Weights of a small mixture-of-experts language model, trained from scratch on English Wikipedia: a sigmoid router.
Below are experts of layer 8 (counted from 0) of a mixture-of-experts language model. Rows are named router (the router's row for the expert), gate (a neuron's input weights, with its number), up (a neuron's input weights, with its number), down (a neuron's output weights, with its number) and show model dimensions 0-159. Each number is 128 + 24 x the weight over its row's rms, rounded and kept within 0 to 255.
Before each expert's rows: "gets" lists some tokens that make up at least twice as much of what it gets as of all text. This comes from a sample of Wikipedia text that the model never trained on. Tokens count by the router's weight.

# expert 124
gets: "ap", "ion", "ation", " career", "ition", " Cup"
router [126  99 157 145 106  97 123 111  78  73 106 104 125 180 136 108 130 110 106 141 122 129 112 115 114 130 154 149 101 106 159 121 145 121 111 126 122 150 137 132 145 118 126 120 134 168 137 148 145 139 113 147 115 159  83 123 125  95 138 129 137 164 114 111  99 149  99 148 148  90 132 121 161 101 108 110 112  86  81 154 107 133 147 122 141 126 143  83 147 145  93 169 145 156  71 147 164 142 141 110 153 101 129 100 169  92 136 144 104 143 114 117 122 144 146 163 100 100 144 115 127 107 113 102 129  97 141  95  79 104  91  84 129 119 116  95 121 136 146 151 112 149 128 157 149 126 107 104  92 125 138 121 116 139 102 114 122 157  37 137]
gate0 [131  69 126 132 128 111 124  74 139  72 117 111 139 127  88 135  90 154 110 113 159 175 127 148 153 114 121 125 100 127 101 101 146 138  97 139 125 107 116 180 140 127 167 135 127 135 143 124 147 131 123 138 120 135 111 116 137 182 181 156 117 143 143 103  88 144 100 106 153 170 155 137 142  87 143 136 113 125  96 103 137 125 185  92 130 110 117  98 155 106 157 166 134 134 139 140 102 121 139 101 117 117 170 134 161 135 125 124 137 113 113 107 108 120 130  90 107 123 142 153 108 104 114 126 143 151 116 100  84 180 159 132 154 141  83 163 135 142 172 118 153 185 120 158 141 109 140 135 104 124 155 110  82 117 144 132  97 139 106 136]
up0 [126  99 110 130 162 140 126 114 138 111 111 110 114 132 128 123 121 100 126  71 102  93 132 112 152 115 102 144 117 131 138 149  97 123 119 126 153 126 125 133  84 151 115 114 133  98  91 135 121 148 125 127 144 183 157  99 159 140 118 134 118  89 130 145 164 141  97 119 135 129 180 172  98 155 121 118  99 100 126 125 126 152 128 115 104 121 118 119  72 116 123 109 161 122 113 144 116 115 110 128  88 134 118 113 117 141 147 139 102 127 142 111 108 116 113 119 145 106 149 127 135 103 197 189 124 138  91 169  97 144 170 120 137 142 127 115 132 166 158 183 150 129 126  89 100 118 128 143  79  64 203 151 110 136 103 124 157 101 151 112]
down0 [191 110 164 150 151 135  92 126 155  94 140 138 134 132 114  89 132 146 126 154 193 147  98 155 142 141 109 147 120 145 126 153 144 104  77  59  88 114 150 159 188  96 149  99 139 121 116 124 138 146 105 121 119 148 131 155 104 132 132 112 134 155 106 116  77 129 123 113 120 151 136  99 104 129 129 146 135 102 136 135 105 113 156 128 118 146 108 105  90 102 126 135 117 126 140  92 109 146  68 145 143 112 113 141 127 133  95 128 142 122 109 111 123 106 120 143 153 118 134  78 127 142  94 133 153 116 140  97 144 106 134 146 147 116 108 170 116 145 119 169  78 100  94 115 154 109  89 127 141 112 135  86 133 144 169 135 135  78  93 120]
gate1 [124 117 216 148  85 134 120 157 148  66 102 174 103  94 151  96 117 134 121 172 135 149 132  99 149 118 136 116 109 104  90 139  91 138 110 135  91 138 166 121 127 147 149 121 108 110  79 123  99 147 134 136  86 153 139 153 128 146 113 131  97  89 107  86 104 128 128 144 157 118 100  95 140  99 122 128 153 105 151 137 160 125 112 130 119 130 120 109 129 143 102 148 126  86 118 139 132 158 142 129 118  96 161 152 123 123  96 101 117 128 155 121 125 152 114 176 117 161 143 129 133 105 188 111 119 110 152 133 141 142 106  96 131 115 141 126 164 175 169 110 120 144 167 103 123 113  92 104 147 164 143 123 142  95 152 156 114 140 111 127]
up1 [126 116 110 116 121 119 143 143 143 156 160 126 197 124 143 130 111 142 143 106  88 121 141 109 128 156 126 104 148 141 136 112  89  90 138 137 152 106 108 127 122 108 117  98 148 174 136 129  81  92 139 119 114  75 162 125 167 142 109 127 117 168  81 164 142  82 151 137 123 139 165 113 185 145 191 103  94  86 124 140 150  98 113 152 131 104 153 152  75 142 141 130  84 131 129 122 115 133 150 151 111 124 145  92 135  95 165 149 112 118 159 112 158 146 133 105 111 138 116 174 149 115  98 156 145 101 134 147 102 111 141 133 125 166 144 130 123 148 102 156 169 122 125 113  87 112 130 141 155  89 157 131 149 158 109 140 135 129 135 125]
down1 [118 101 118 117 165 115 152 123 120 132 126 109  81 129 111 162 131 138 176  98 110 155  87 118 141 130 137 146 166 113  69 174 119 131 152 152 127 147 136 129 107 134 113 208  92 107 136 102 118  65 133 179 183 140 135 107 125 157 116 159 156 100 126 110 149 100 126 139 145 147  96 122 118 137 112 141 174 163 118 159 121 140 121 149 164 146 114 138 120 131  92 123 121 117 107 151 140 161 184 158 144 129 128 119 136 109 117  80 150 147  89 122 129 137  94 129 112 104 134 161 134 126 107 107 168  89 143 122 151  71 120 134 101 134 144 104 124 118 133 155 118 112 116 114 152  90  97 123 117 129 158 106 105 115 161 120 139 129 114 112]
gate2 [ 79 134 134  90 115 184 181  88  83 109  78 152 121 133 136  76 150 134  94 137 128  90 122 105 149 138 111 102 142 115 146 163 134 150 131 109 139 126 127 162 114 101 128 113 137 105 147 134 108 124 127 154 151  99 150 169 157 161 122 109  86  97 133 129 153 108 105 183 111 141 118 154 120 118  99 135 142 159 145 150 121 125 104 183 161 128 150 143 142 129 133 105 125 122 168 122 111 137 130  95 124 102 153  75 129 121 120 122 130 136 134 162 132 130 131 133 118 107 157 161 130 103  72  80 132 168 168 126 155 119 101  78 136 125 109 141 103 146 123 139  92 126 136 112 112 136 137 105  66 114 140 122 118 164 128 125 151 110 101 140]
up2 [159 124 123 107 114 116 130 116 122 113 130 119  90 146 120 109 149 129 143 111 112  84 123 153 120 125 110  92 149 137 163 107 135 147 120 112 126  71 137  92  69 103 138 149 153 143 105 109 102 131 131 157 129 102 157  74 127  96 110 119 105 118 135 137 138 148  85 140 122 114 148 114 162 114 123 115  66 124  79 136 156 126 130 105  89  92 122 128 139 126  99 193 128 139  99 129 152 146 148 168 138 134  93  96 118 157 115 132 165 139 128 117 137 147 136 158 111 143 138  98 179 143 119 112 126 106 177 151 113  92 109 130 119 163  77 157 126 147  96 116 149 141  99 114 100 135 131 148  82 107 124  92 115 169 154 159 133 157 134 170]
down2 [129 128 154  62 142 108 143  88 107 147 151 139 106 114  99 140 115 117 162 115 143  90 148 129 143 170  98 129 149  77 122 144 108 116 147 153 131 148 172 153 143 152 122 107 201 120 132 148 108 110 120 153 158 142 178  87 111 138  88 110 129 134 127 160  98 164 106  92  98 139 104 150 136 147 131 140 115 105 114 115 119 126 115 189 129 173 152 143 113 157 132 144 131 134 141 129 137 127 155 124 113 158 138 131 137  98 132 141 164 115 138 168 118 124  90 151  96 103 104  79 190 143 107 123 112 172 134 156 126 160 153 121 116 170 113  90 136 148 117 101 112 149 124 116 108 108  91 127 128 113 149 101 111  96 127 112 122 103 123 120]
gate3 [ 89 145 177 107 107 107 107 126  79  86 135  96 102 144 131 132 120 145 118 174 124 136 144  73 139  91 162 100 115 120  96 134 152 111 105 116 140 140 151 128 103 147 123 121 131 157 116 142 173 117 130 128 134 112  93 107 127 109  77 106 125  82 117 115 116 131 145 137 112  78 143 157 118 130  62  92 181 111 129 151 161 117 126 140 100 106 146  96 108 124  90 177 119 107 118 126 120 118 127 106 122 136 149 131  89 131 179 116  78 124 128 150 117 147 118 154 117 150 159 132 140  88 131 132 138 135 136 117 119  83 120 105 146 141 123 142 112 127 127 128 156 121 142 116 134 133 113 129  89 110 114  67 115  99 147 142 132 183  74 109]
up3 [161 108 111 112 118 149 129 131 194 123 102 135  90 138 157 168 109 123 124 118  70 157 141 163 107 113 114 162  80 136 138 146 123 122 157 151 143 148 126 147 159 111 133 130 146 111  93 119 146 148 135 113 122 176 116 121 134 129 137 158  92  93  91 109 115 159 107 113 106 152 150 116 136  98 165 162 125 150 142 130 139 101 138 100 155 147 109 139 159  85 125 108  99 135 110 119 130 106 142 133 121 101 109 119 145 115 103  74 104 210 139 129 106 114 115 113 106 155 148 140  78 164 153 164 144 110 106 147 144 128  92 149 126 166 155  70 155 123 152 114 142 153 124 106 149 137 113  99 143 117 140 145 100 136 142 154 156 156 140 140]
down3 [114 125 156 145 101  92 140 189 114 101 116 121 161  99  97 143 108 120 128 163 132 124 137 129 139 147 102 157 125  81 136  96  90 153 115 173  92 112 146 144  70 156 129  86 154 138 118  89 139 154 106 138 145 124 130 122 110 115 155 119 125 130 141 137 129  98 120 122 101 146 117 165 125 126 128 120 138 157 135 140 133 107 154 171 109 116 148 132 150  53 129 106 148 125 166 126 126 144 184 178 137 133 138 134 156 125 142 124 142 169 133 137 120 133 165 190 129 121 133 130 164 127 106 161 124 173  83 165 152 161 175 103 124 129 117 145 122 144 137  99 116 135 141 150  82 156 166 150 157 144 163 147 122 112 124 132 113 104 115 136]
gate4 [162 139 128 140 146 133 140  90  88 153 148 144 127 161 159 136 149 104 155 140 128 163 129 134 160  92  96 104 121 129 180 147 118  91 148 131 122 135 117  91 115 152 137  96  65 143 153 125  79 101 178 141 155 154 110 171 108 187 153 142 113 129 113 135 134 133 137 110 156 142 120  93 163 136 155 124 130 109 117 140  97 132 160 135 166 119 181 120 195 119 135  82 153 126  83 113 160 126 112 147 153 117 110 161 158 151 125 123 133 128 102 140 148 143 141 155 131 143 138 130 117 100 130 129 144 135 170 116 124 168  94 120 118 129 131 126 135 162 162 155 143 112 136 132 133 114 134  93 108 135 104  94  95 151 105 130  68 123 121 114]
up4 [131 110  92 136  76 127 113 124 102  98 117 123 163 116 122 119  86  78 145 117 162  97 129  97 121 154  81 107 123 130 103  96 129  97 103 138  98 123 117 159  93 141 144 178 117  96  68 133 124 136 124 106  93  84 135 131 132 138 107 110 144 126 159 138 151 141  61 111 122  99 103 113 118 139 100 125 135 131 136 101 161 133 127 132 103 145 105 133 111 138 128 105 124 159 101 171 115 162 110 166 104 103  98 165 108 115 119 104 156 115 133 105 128 148 132 128 105 111 162 147 130 138 123 118 130 150 126 151 100 143 155 152 128 123 129  96 156 146 142 185 145 129  80 177 109 141 156 148 155 159  82 145 174 134 100 131 148  89 124 130]
down4 [148 141  98 159 123 173 126 156 121 134 113 132 155 129 130 104 140 119 104 117 148 134  95 105 166 139 175  56 133 114 132 152 136 114 158 158 104 138 125  77 121 112 137 117 126 103 164 118 137 112 144 154 165 152  75 157 173 120 159 107 175 118 162 180 108 108  95 105 113 130 142  45 165 151 133 174 107 122 129 110 134 126 117 153 105 118 131 133 153 148 107 132 161 156 119 145 100 134 146 102 128 131 145 111 124  99 120 158  98 111 135 161 139  99 164 119 123 111 120 143 138 139 156 169 117  94 162 120 122 125 115 127 128 144 108 128 148 114 153 125  94 124  96 141 126 124 144 120  69 152 106 130 102 179 122 103 141 127 131 115]
gate5 [124 111 143 170 128 106 148  94 115 115  92  99  94 101 109 144  96 140 153 135 112 159 109 111 141 133 157 182 150 110 127 121 132  68 166 117 115  73 132 116 113 161 147  97 132 139 164 117 137  76 122 129 129 160 128 116 109  71 133 136 113 129 150 107 146 127 125 136  98 122 128 153 100 122 139 148 155  81 116 101  99 121 123  95 156 172 137 125 109 146 121 130 132 139 110  88 143 117 164  84 109 122 150 195 111 139 189 123 125 180 109 118  97 121 151 123 109 156  80  93 152 112 163 129 134 121 145 127 128 131 129  91 106 141 164 117 120 121 144 137 137 122 174 120 152  94  86 115 125 142 124 121 104 129 124 135 156 124 145 164]
up5 [119 160 138 142 112 131 132 133  85 131 138 128 153 107 164  89 112 152 148 132  98 108  99  78 128 105 178  98 146 130 143 139 112  79 102  87  94  88 160 112 116 105 149  88 117 144 146 126 122 139 136  95 119 134 140 119 167 142 127 151 150 173 118  95 122 138 113 169 159 134 122 158  99  89 112 130 170 111 144 153 101 130 108 129 149 130 125  77  98 182 140 107  92 133 116 167 153 123 105 133 116 138 138 129  88 126 145 121 134 172 181 118 132 156 142 138 147 123  91 118 130  96 114 156 147  95 165 156 140 129 124  98 144 126 133 102 161 168 158 142  97  90 132 118 126 128 121 110 153 167 140 117 144 137 102 134 151 167 141 165]
down5 [204 126 144  86 127 172 101 112 108 131 128 131 127 106 162 167  73 141 147 125 146 129 161 136 170 108 104  89  92 133 134 131 117 149 157 124 127 149 132 100 129 117 102 133 109 136 152 128 130 127 131 126 112 113 134 150 103 141 128 146 153 113 147 121 140  95 197 135 135 163 142 153  91 158  93 124 109 153 147 127  62 109 143 118 129 126 111 110 130  86 130 124 189 128 161 106 122 139 135 125 145 155 152 131  83 134 145 134  92 135 118 127 131 127 114 137  96 174 136 158 102 119 137  71  98 168 111 134  99 103 118 154 156 124 167 130 152 122 146 149 142  94 131 105 145 128 120 113 186 157 139 127 148 107 165  94 125 110 140 122]
gate6 [123  81  90 104 149 173  96 134  90 119 130  83 138 138 138  84 171 135 122 100 138 106 138 100 141 100 114 145 128 144 134 122 130 137 144 128 104 169 116 151 142 129  95  90  84 118 169 161 142 129 152 151 123 135 126 103 151 168 115 129 138 140 115 160 121 116 122 100 113 124 138 149 107 181 121 192  75 130 150 128  63 125 110 165 147 112 103 124  99 128 128 128 125 131  90  95  46 133 124 132  94 126 149 105 158 145 144 102 110 109 137 137 119 149 132 100  96 144 140 110  96 136 145 130 132 129 138 116 123 123 102 132 115 105 126 107 121 155 174 138 145 116 129 130 117 133 126 106 104  88 185 148 140 140 154 114 182 137 151 139]
up6 [177 142 121 111 134 142 145 155 109 125 147 158 147 112 121 118 116  68 113 121 159 124 148 146 111 112 125 126 140 115 150 121 125 121 152  85  99 127 112 130 118  90  92 125 117 143 111 118 172 114 121 140 137 117  92 114 164 111  93 100 165 147 133 109 139 119 105 133 125 154 136 135 121 122 119 173 120 145 101 136 155 200 113 148 134 157  90 145 153 123 134 138 121 112 127  78 132 128 106 124 132  93  85 136 159 200 154 113 172 125 139 144 152 141 135 151 113 119 187 107 160 120 120  99 138 136 136  69 135 106 104  99 188  96 125 161 129 156 144 144 133 143 102 111  93  92 111 117 123 134 107  86 156 161  94 135 121 138 110 104]
down6 [108 126 123 134 157 119 134 112 144 102  98 159 153 108 115 106 139 125 146 116 112 142 152  93 155 158  81 143 120 153  85 132 147 163 144 112 115 149 184 135 110 107 153 143 117 168 123  91 114  96 131  99 127 114 146 110 114 129 154 160 106 149  66 118 142 132 184 137 123 119 127 118 115 136 145  95 148 117 134 114 156 176 147 105 133  94 118 109 140  80  57 116 113 165 145 156 173 132 112 135 157 116 103 116  69 144 111 129 117 165 109 131 127 117 108  97  91 159 123 147 128  86 122 114 129 159  85 132 152 146 126 142 108 110 122 128 193 141  92 126 154 101 120 146 140 129 110 120 144 126 149 140 159  91  98 118 124  93 127 131]
gate7 [106 139 139 127  95 128 142 124  95 146  98  98 111 107 111 107 136 156 155 112 109 125 115 114 169  83  89 104 147 126 100 106 127  90 123 119 112 149 139  99 161 129 158 116 126 151  96 140 108 139 125 132  88 112 108 112 108 159 111 189 105 167 166 124 107  80 113 151 152  71 140 116 120 129 157 111 142  77 133 126 124 145 165 125 126 139 133  77 152 148 155 119 139 108 150 116  85 137 121 137 117 156 184 147  83 157 144 116 112 118 118 106 125 109 147 129 134  92 122 100 142 158 106 128 126 112 153 115 121 103 143 124 141 149 128 103  69 141 150 182 152 133 146 137 137 130 190 131 101 158 191 126 140 107 121 143 124 128 109 112]
up7 [103 119 118  87  88 129 122 133 186 143 167 150 130 133 137 106 118  91 185 138 113 130 151 157 107 144 101 180 135 144  98 133 162 141 113 146 146  94 110 180 128 117 156 144 150 126 110 122 111 116  73 110 148 110 138 113 114 105 170 106 141 115 121 158 172 103 117 126 127 121 153  83 119 102 142 115  95 163 107 155 160 126 121 123  80  96 109 188 117  97 136 143 127 131  88 120 145  85 104 177 139 160 141 113 137 115 134 147 135 138 160 168 147  90  88 101 137 125 136 124 109 115 130 139 115 147  95 146 116 134 107 173 138 153 141 132 171 157  85 128 129 106 108 142 133 125 112 127 123 105 117 137 125 114 109  88 131  97 143 154]
down7 [125 144 120 129 151 129 135 159 127 146 113 132 106 122 134 138 167 151 125 139  64 115 130 114  98 112 121 174 110 125 135 104 120 155  95 107 142 126 101 140 131  93 122 172 120 129 179 113 138 130 120 117 111  80 124 142 104 109 150 133 101 159  71 106 135 114 143 123 122 115 132 101 145  87  99 120 124  90 154 162 187 122  90 136 142 115 150 102 144 116 127 116 153 113 111 120 113  93 106 132 149 105 140 113 117  96 143 132  47 209 136 107 156 110 156 130 165 155 165 124 142 128 135  87 127 132 144  87 127 147 127 138 149 128 114 139 118 108 142 147 103 145 131 129 141 169 132 147 138 135 146  96 195 108 114 113 102 171 107 117]
gate8 [ 96 141 166 126 100 121 111  89 152 111  84 134  99 142 100 100 117 110 135 152 120 107 124 162 127 153 126 116 149 138  98 145 143 133 133 178 122 134 113  81 152 169 129 151 138 159 114 127 107  93 126 127 134 127 121 150 138 134 122 115 124 144 173 153 104 110 126 133 152 153 156 102 124 131  89 145  89 134 113 113  97 116 118  63 107 130 120 114 156 105 123 131 129 180  77 181 158 108 136 102 105 105  90 128 143 116 106 105 124 174  95 136 125 127 155 111 147  94 154 119 156 127 117 170 135 156 113 128 108 115 137 135 152 166 104  85 135 136 108 144 156  96 105  79 118 125 111 137 145 103 109  75 101 148  94 116 136 132 182 163]
up8 [134 156 151 197 180 111 143 128 107 153 116 107 106 139 100 136  94 148 149 178  92 117  91 157 166  69 138 103 156 127 130 135 154 111 168 148 138 144 139 124 106 121 137 141 147 132 136 134  77 100 165 188 160 147 118 139 122 112 149 147 107 128 166  93  94 183 159 131 127 141  60 122  98 135  99 155 109 134 133 163 122 122 127 138 148 120 112 138 136 132 134  64 160 132 110 121 143 180 114 139 136 128 113 146  90 152 105 100 130 120 135 143 126 153 124 136 142 100 114 135 131 125 115 142 104 133 114 103 155 112 106 151 129  98 128 133 109 133 146 132 171  91 149  82 138 130 111 108 102 112 102 109 120 156 139 130 145 113 118 142]
down8 [138 120 109  85 119 116 107 110 124 164 100 108 103 114 122 124  75 164 132 157  99 110 163  84 167 145 150  96 111 147 120 131 161 112 121 111 120 159  68 145 120 112 126  88 120 110 153 157 162  96 125  85 119 114 167 120 160 133 156 153 171 134 157 161 104 133 112 109 120 102  90 132 120 103 122 153 100 167 129 128  95 161 119 108 135 113 125 123 129 131 120 111 105 102  93  91  72 117 121 157 113  98  98  99 100 127 125 159 125 123 137  99 125 114 152 126 134  88 121 107 148 156 140 151 144 106  65 151 101  98 125 133 175 117 171 131 134 102 136 116 152 118 108 139 131 101 139  99 122 133 147 153 150 126  94 162 129 139 172 134]
gate9 [106 109 127 120 131 135 118 100 142 139 160 118 136 172 104 130 110 111 119 146 118 183 164 114 138 132 136 160 108  92 106 100 103  75 122  98 161  77 121 131  91 187 126 147  88 137 137 113 156  97 113 120 133 136 113 124 134 125 138 162 103 123 116 101 166  76 123 113 144 127 138 152 119  75 105 132 131  83 140 149 110 123 162 139 118 174 132 113 125 129  90 103 120 134  84 132 115 105 104 126  70 146 111 132 104 148 107 129 152 100 158 137 122 117 172 133  80 157 105 127 134 146 104 197 124 163 107 108 109 134 134 115 178 142 128 142 111 116 115 140 128 126 123 115 192 112 156 123 104 117 122 103 112 138 145 119  90 104 140 133]
up9 [128 105 101 140 158 125 126 136  88 141 140 124 121 101 160 113  99 106 125  86  87 140 117 134 147 132 124 157 125 129 117 116 161 112 124 139 143 133 110 138 154 117 114 138 139 142 152 121  89 167 144 127  85 146 122 107 139 160 122 167  91 107 126 124 151 148 152 104 104 125 120 134 145 118 114 138 154  94 114 144 145 137 144 126 132 104 127 133  55  56 163  79 131 113 100 124 139 107 102 109 108  64 114 153 113 132 123 113 128 133 125 149 170 143 151 117  77 125 118 149 141 123  75 136 138 106 127 102  98 154 130  82 152 111 108 188 132 115 144 138 128 147 166 109 137 142  90 112  91 172 148 104 136 177 145  80 108 120 139  94]
down9 [128 146 173  68 148 137 155 110  98 125 105 105 135  75 115  92 106 125 130 140 104 148 140 143 145 145 128 170 140 109 127 143 169 105 132 131 111 143 148 171 151  77 179 156 109 133 123 129 148 154 124 131 165  88 155 118 132 146 105 160 151 118 127  98 120 133 115 135 123 117 119 139 106 161 120 150 145 142 112 132 192 139 120 127 103 162 148 177 130 117  58 159 156 126 134 116 141  94 122 160 145  89 115 143 108 120 100 124 129 100 127 120 112 140 110  61  81 118 136 104 118 111  87 133 131 115 136 143  70 124 176 103 114 133 149 131 105  78 145 135 151 135 121 130 150 106 101 128 132 129 169 140 100 116 144 151 139 124 126 131]
gate10 [136 125 150 129 129 149 132 122 139  83 168  98 149 100 124 134 135 114 160 131 121 118 160 148 110 121 153 148 119  88  87 145 116 129 113 111 160 107 128 151 145 107 113 118 139 135 148 121 106  85 135 136 105 130 133 117 161 114 158 174 149 128 180 135 120 125 128 125 121 123 118 174 161 148  98  84 145 165 164 136 199 128 109 102 116 162  86 139 100 105  94  99 113 124  89 128 159  88 106 110 147 141 158 121 179 113 139 129 138  98 100 123 111  80 117  94 128 124 120 126 114  82 201 126 162 137 115 143 146 125 114  90 120 117 111 107 145 110 106 128 144 169 131 100 124  86 158 107 116  65 108 128 118 111 136 137 131 131 143 124]
up10 [119 155 121 108 161 173  97 108 134 102 128 112 151 112 171 102 131 122  99 145 100 106 134  75 144 104  98 141 104 134 175 195 135 104 151  90 102 157 130 147 133  94 131 100 121 118 145 128 144 151 121 148 132  92 180 150 157 145 147 136 158 147 151 132 118 131 127 115  80 123 159 122 120 102  96 123 135 157 121 130 150 144 160 113 168 136 118 108 159 118 146  98 107  95  50 134 160 127 126 161  91  98  90 124 134 127 125 125 181 160 124 155 122 104 122 165 110 119 136 127  88 115 130 124 112 135 106 104 157  96 112 126 135 123 121 123 108 134 136 121 144 141 159 115 122 139 111 128  95 105 108 178 183 126 151 119 145 150  93 115]
down10 [140 135 170 115 128 208 118 147 129 152 143  97 143 140 128 177 131 170 139  84 135 159 149 132 139 142 142 130 121 170  85 153 109  96 155 132 161 152 134 113 134 123 111 116 144  66 155 150  95 107 160 154 144 139 150 134  98 156 170 147 101 150 128 125 113 139 118 144 130 162 110 126 151 162 150 134  76 105 150  87 148 124 105  76  95 130 139 104 134 157 175 146 129 154 151 181 125 112  89 124 117 176 144 124 157 185 114 130 113 116 122 124  66 134 145 149  96 124 175 101 103 135 124 133 107 129 107 117 124 112 130 137 127 117 127  96 143 109 133 146 130 125 142 139 104 118 137 106 141 128 148 117 115 112 125  87 117 109 120 139]
gate11 [165  92 122 172 103 129  98 105 109 108 147  96 137 107  81 141 144 114 170  93 119 126 116 141  84 136 114 166 120 143  91 165 158 148 118 168 144 110 147 114 125 148 139 123  82  93 109 133 103 134 130 101 152 108 119 111 141 134 139 118 147 111 127 141  96  96 102 117  94 121 111 124 120  76  77 124  88 139 114 197 106 116 153 111 119 166 166 151 126 154 109 133 149 126 148 109 102  92 144 110 159 113 103 148 112 156  95 125 128 104 127 145 111 173 106 105 110 102 129  93 111 127 123 144 164  96 151 143 124 153 105 160 123 126 159  91 127 149 174 108 112 148 110 116 103  83 132 117 152 145 141  95 131 101 130 142 144 125 164 150]
up11 [105 135 113 126 193 170 138 122 150 160 121 134 110 146 116 144 122 136 107 108 140  81 129 122 148  90 124 140 104 132 164 128 153  77 130 104  90 117 129 114 127 130 142  65 138 141 160 161 141 122 159 132 119 107 158 151 108  94 154 166 107  87 157 131 138 154 170 173 105 157 148 105 128 112 122  94 119 126 129  89 142 122  85 103 121 170 139 117  96 139 114 103 107 180 105 154 126 159 138 126  75 136 111 145 105 147 120  78 104 142 165 121 133 110 107 155 141 155 124 135 129 170 149 149 130 121 119 154 151 136 161 159 130 134 112  81 108 124 172 110 103 132 135 107 114 175 108  97 103 148 137 126  94 117 114 133 134 109 141 143]
down11 [118 125 133 124 117 117  99 112 146 136 127  95 106 114 120 172 108 135 175 165 117  89 114 102 135 117 149 136 112 145 142 134  75 146 146 144 134 105 188 135  62 121 127 128 158 120 183 103 115 124 148 118 131 123 131 119  63 139 141 147 105 181 135 159 139  90 100 148 146 129 171 118 132 102 100 129 128 122 122  89 175 130 128 131  84 133 107 148 130 150 138 133 100 117 114 126 129 177 107 125 112 168 123 142 151 112 115  77 168 161 134 142 150 113 102 112  84 168 135  92 124 130 109 112 130 117 158  58 115 127 105 129 163  79 133 111 107 118 152 169 132 143 116 131 118 125 128 160 127 144 127 148 122 137 124 146 144 133 170 131]
gate12 [127  93 177 134 142 127  90 161 100 104 121 131 119 128 105 154 123 137 165  98  75 154 110 142 132 113 115 119 126 143  99  79 137 114 153 163 135 118 142 114 144 103 116 127 149 134 123 112 121 121 138 118 120 110 149 117 106 123 116 140 177 136 141 143 173 156 139 142 146  73 142 154 119  95 163 103 189 100 110  99 147 136 166 141 145 142 132 114 136 138 145 126  97  85 165 141 112 103 145 107 140 158 150 120 145  95 164 102 153 103 151 133 141 128 141 160 139 156  64 134 106 134 108 141 112 124 118 163 118  68 132 138 140 114 109  92  86 126 159 162 108 137  85 138 149  92 159 109 156 123 104 129 154 140  86 145 136 118  82 155]
up12 [164 142  93 127 128 138 147 139 150 148 129 147 116 117 121 166 156 138 120 140 140 106 151 139 192 120 107 139 124 118 112  86 185 105 135  96 105 108 122 111 117 136 113 128 130 130 132 133 162  86 156 171 148 152 162 106 163 128  96 118 160 106  98 106 111 117 133 110 143 102 103  76 112 168  96 154 138 136 145 139  89 142 151  82 139 135 109 142 123  59  92 145 159 123 158 151 107 164 150 126 120 127 144 119 129 135 147 155  95 155 102 140 143 134 106  83 115 168 110 109 136 118 129 120 165 158 137 114 141 136 185 149 150 120 137 122  97 128 146 108 199  93 104 156 108 140 134 126 113 174 134 133 101  94 127 118 132 125 127 139]
down12 [117  90 115 166 118  89 169 163 138 144  91 122 149 119 145 109 150 135 123 115 125 114 157 120 118  70 114 141  57  86 165 138 100 116 136 149 120 107 150 135 140 102 151 144 130 111 113 114 135  94 129 154 127 128 108 142 139 125 136 172  98  88 103 119  96 110 117 134 115 137 156  99 132 117 194  91 107 102 113  81 145 133 111 121  96 145 133 192 146 115 114  96 128 122 131 140 106 104 144 151 112 151  81 135 139 145 142 133 135 128 136 150 148 134 156 103 148 141 126 150  89 102 144 149 150  75 120 135 112  90 117  98 140 159 151 179 137 119 104 147 138 109 101 128 130 148 118 120 157 185 140 144 105  79 133 140  98 126 126 121]
gate13 [142 115 170 100  91  97 130  81  94 145 142 134 138 107 115 104 136 123 112 110 124 130 147 142  92 102 130 122 101 143 120  90 155 136 132 139  76 130 134 100 120 154 121  76 130 108 173 141 137  81 126 150 109 154 145 133 150 114 136 104  98 161  90 165 128  90  97 115 150 105  95 123  63  86 121 143 162 106 126 142 132 151  89 107 128 136 128 160 183 102  99 171 145 146 108 141 142 135 157 100 153 119 136 123 150 132 114 136 147 131 104 101 145 117 136 154 105 124 124  99 143 134 142 120 131 117 120 151 149 142  86  92 107 110 128 132  98 159 156 152 129  91 102 178 121 158 159 158  92 121 147  91 147 113 163 133 112 126  86 140]
up13 [126 135 118 122 106 168 105 132 146 120 158 105 103  79 159 134 130 165 108 171 144 130  99 139 120 138 133 126 140 166 147 146  53 144 130 101 162 159  76 142 107 106 164 134  97  99 123 116 147  79 124 168 138 149 135 119 144 142 172 156 156 128 197 113  96 101 129 127 124 130 150 123 140 153 150 114 149 147  92 119  87 155 145 128 119 129 142 120 127 126  96 107 104 118  93 135 147  99 140 173 121  96 136 116 130 101 102 158 120  99 118 138 110 128 142 113 177 152 109 108  98 125 171 121 159 154 128 156  99 126 134 117 116 117 165 151 156 142 132 128  80 111 135 136 135 171  89  96 138 118 108 143 145 137 128 106 147 108 151 174]
down13 [ 95 152 162 138 106 117 119 120 109  94 130 142 105 155 121 116 155 143 164 127 128 106 112 165 167 146  76 111 112 151 164  92 155  97 126 152 120  90 145 125 119 138 133 128 126 179 163 127 113 116 135 134 106 141 181 139 106 141 133 111 128 156  66  93 141 104 169 130 149 135 120 117 136 143 139 123 148 161 138  90 139 151 131 141 109 168 157 146 171 101  82 104 132 119 143 117 151 137 100 128 161 103 142 139 147 118  98 115 173 121 132 110 134 112  62 115 112 115 130 147 113 123  99 116 148 107 115 147 158  70 135 155 106 155  84 173 114 142 125 133 161 113  91 127 178 148 132 103 115 109 147 119 148  81 130 139 105 144 100 122]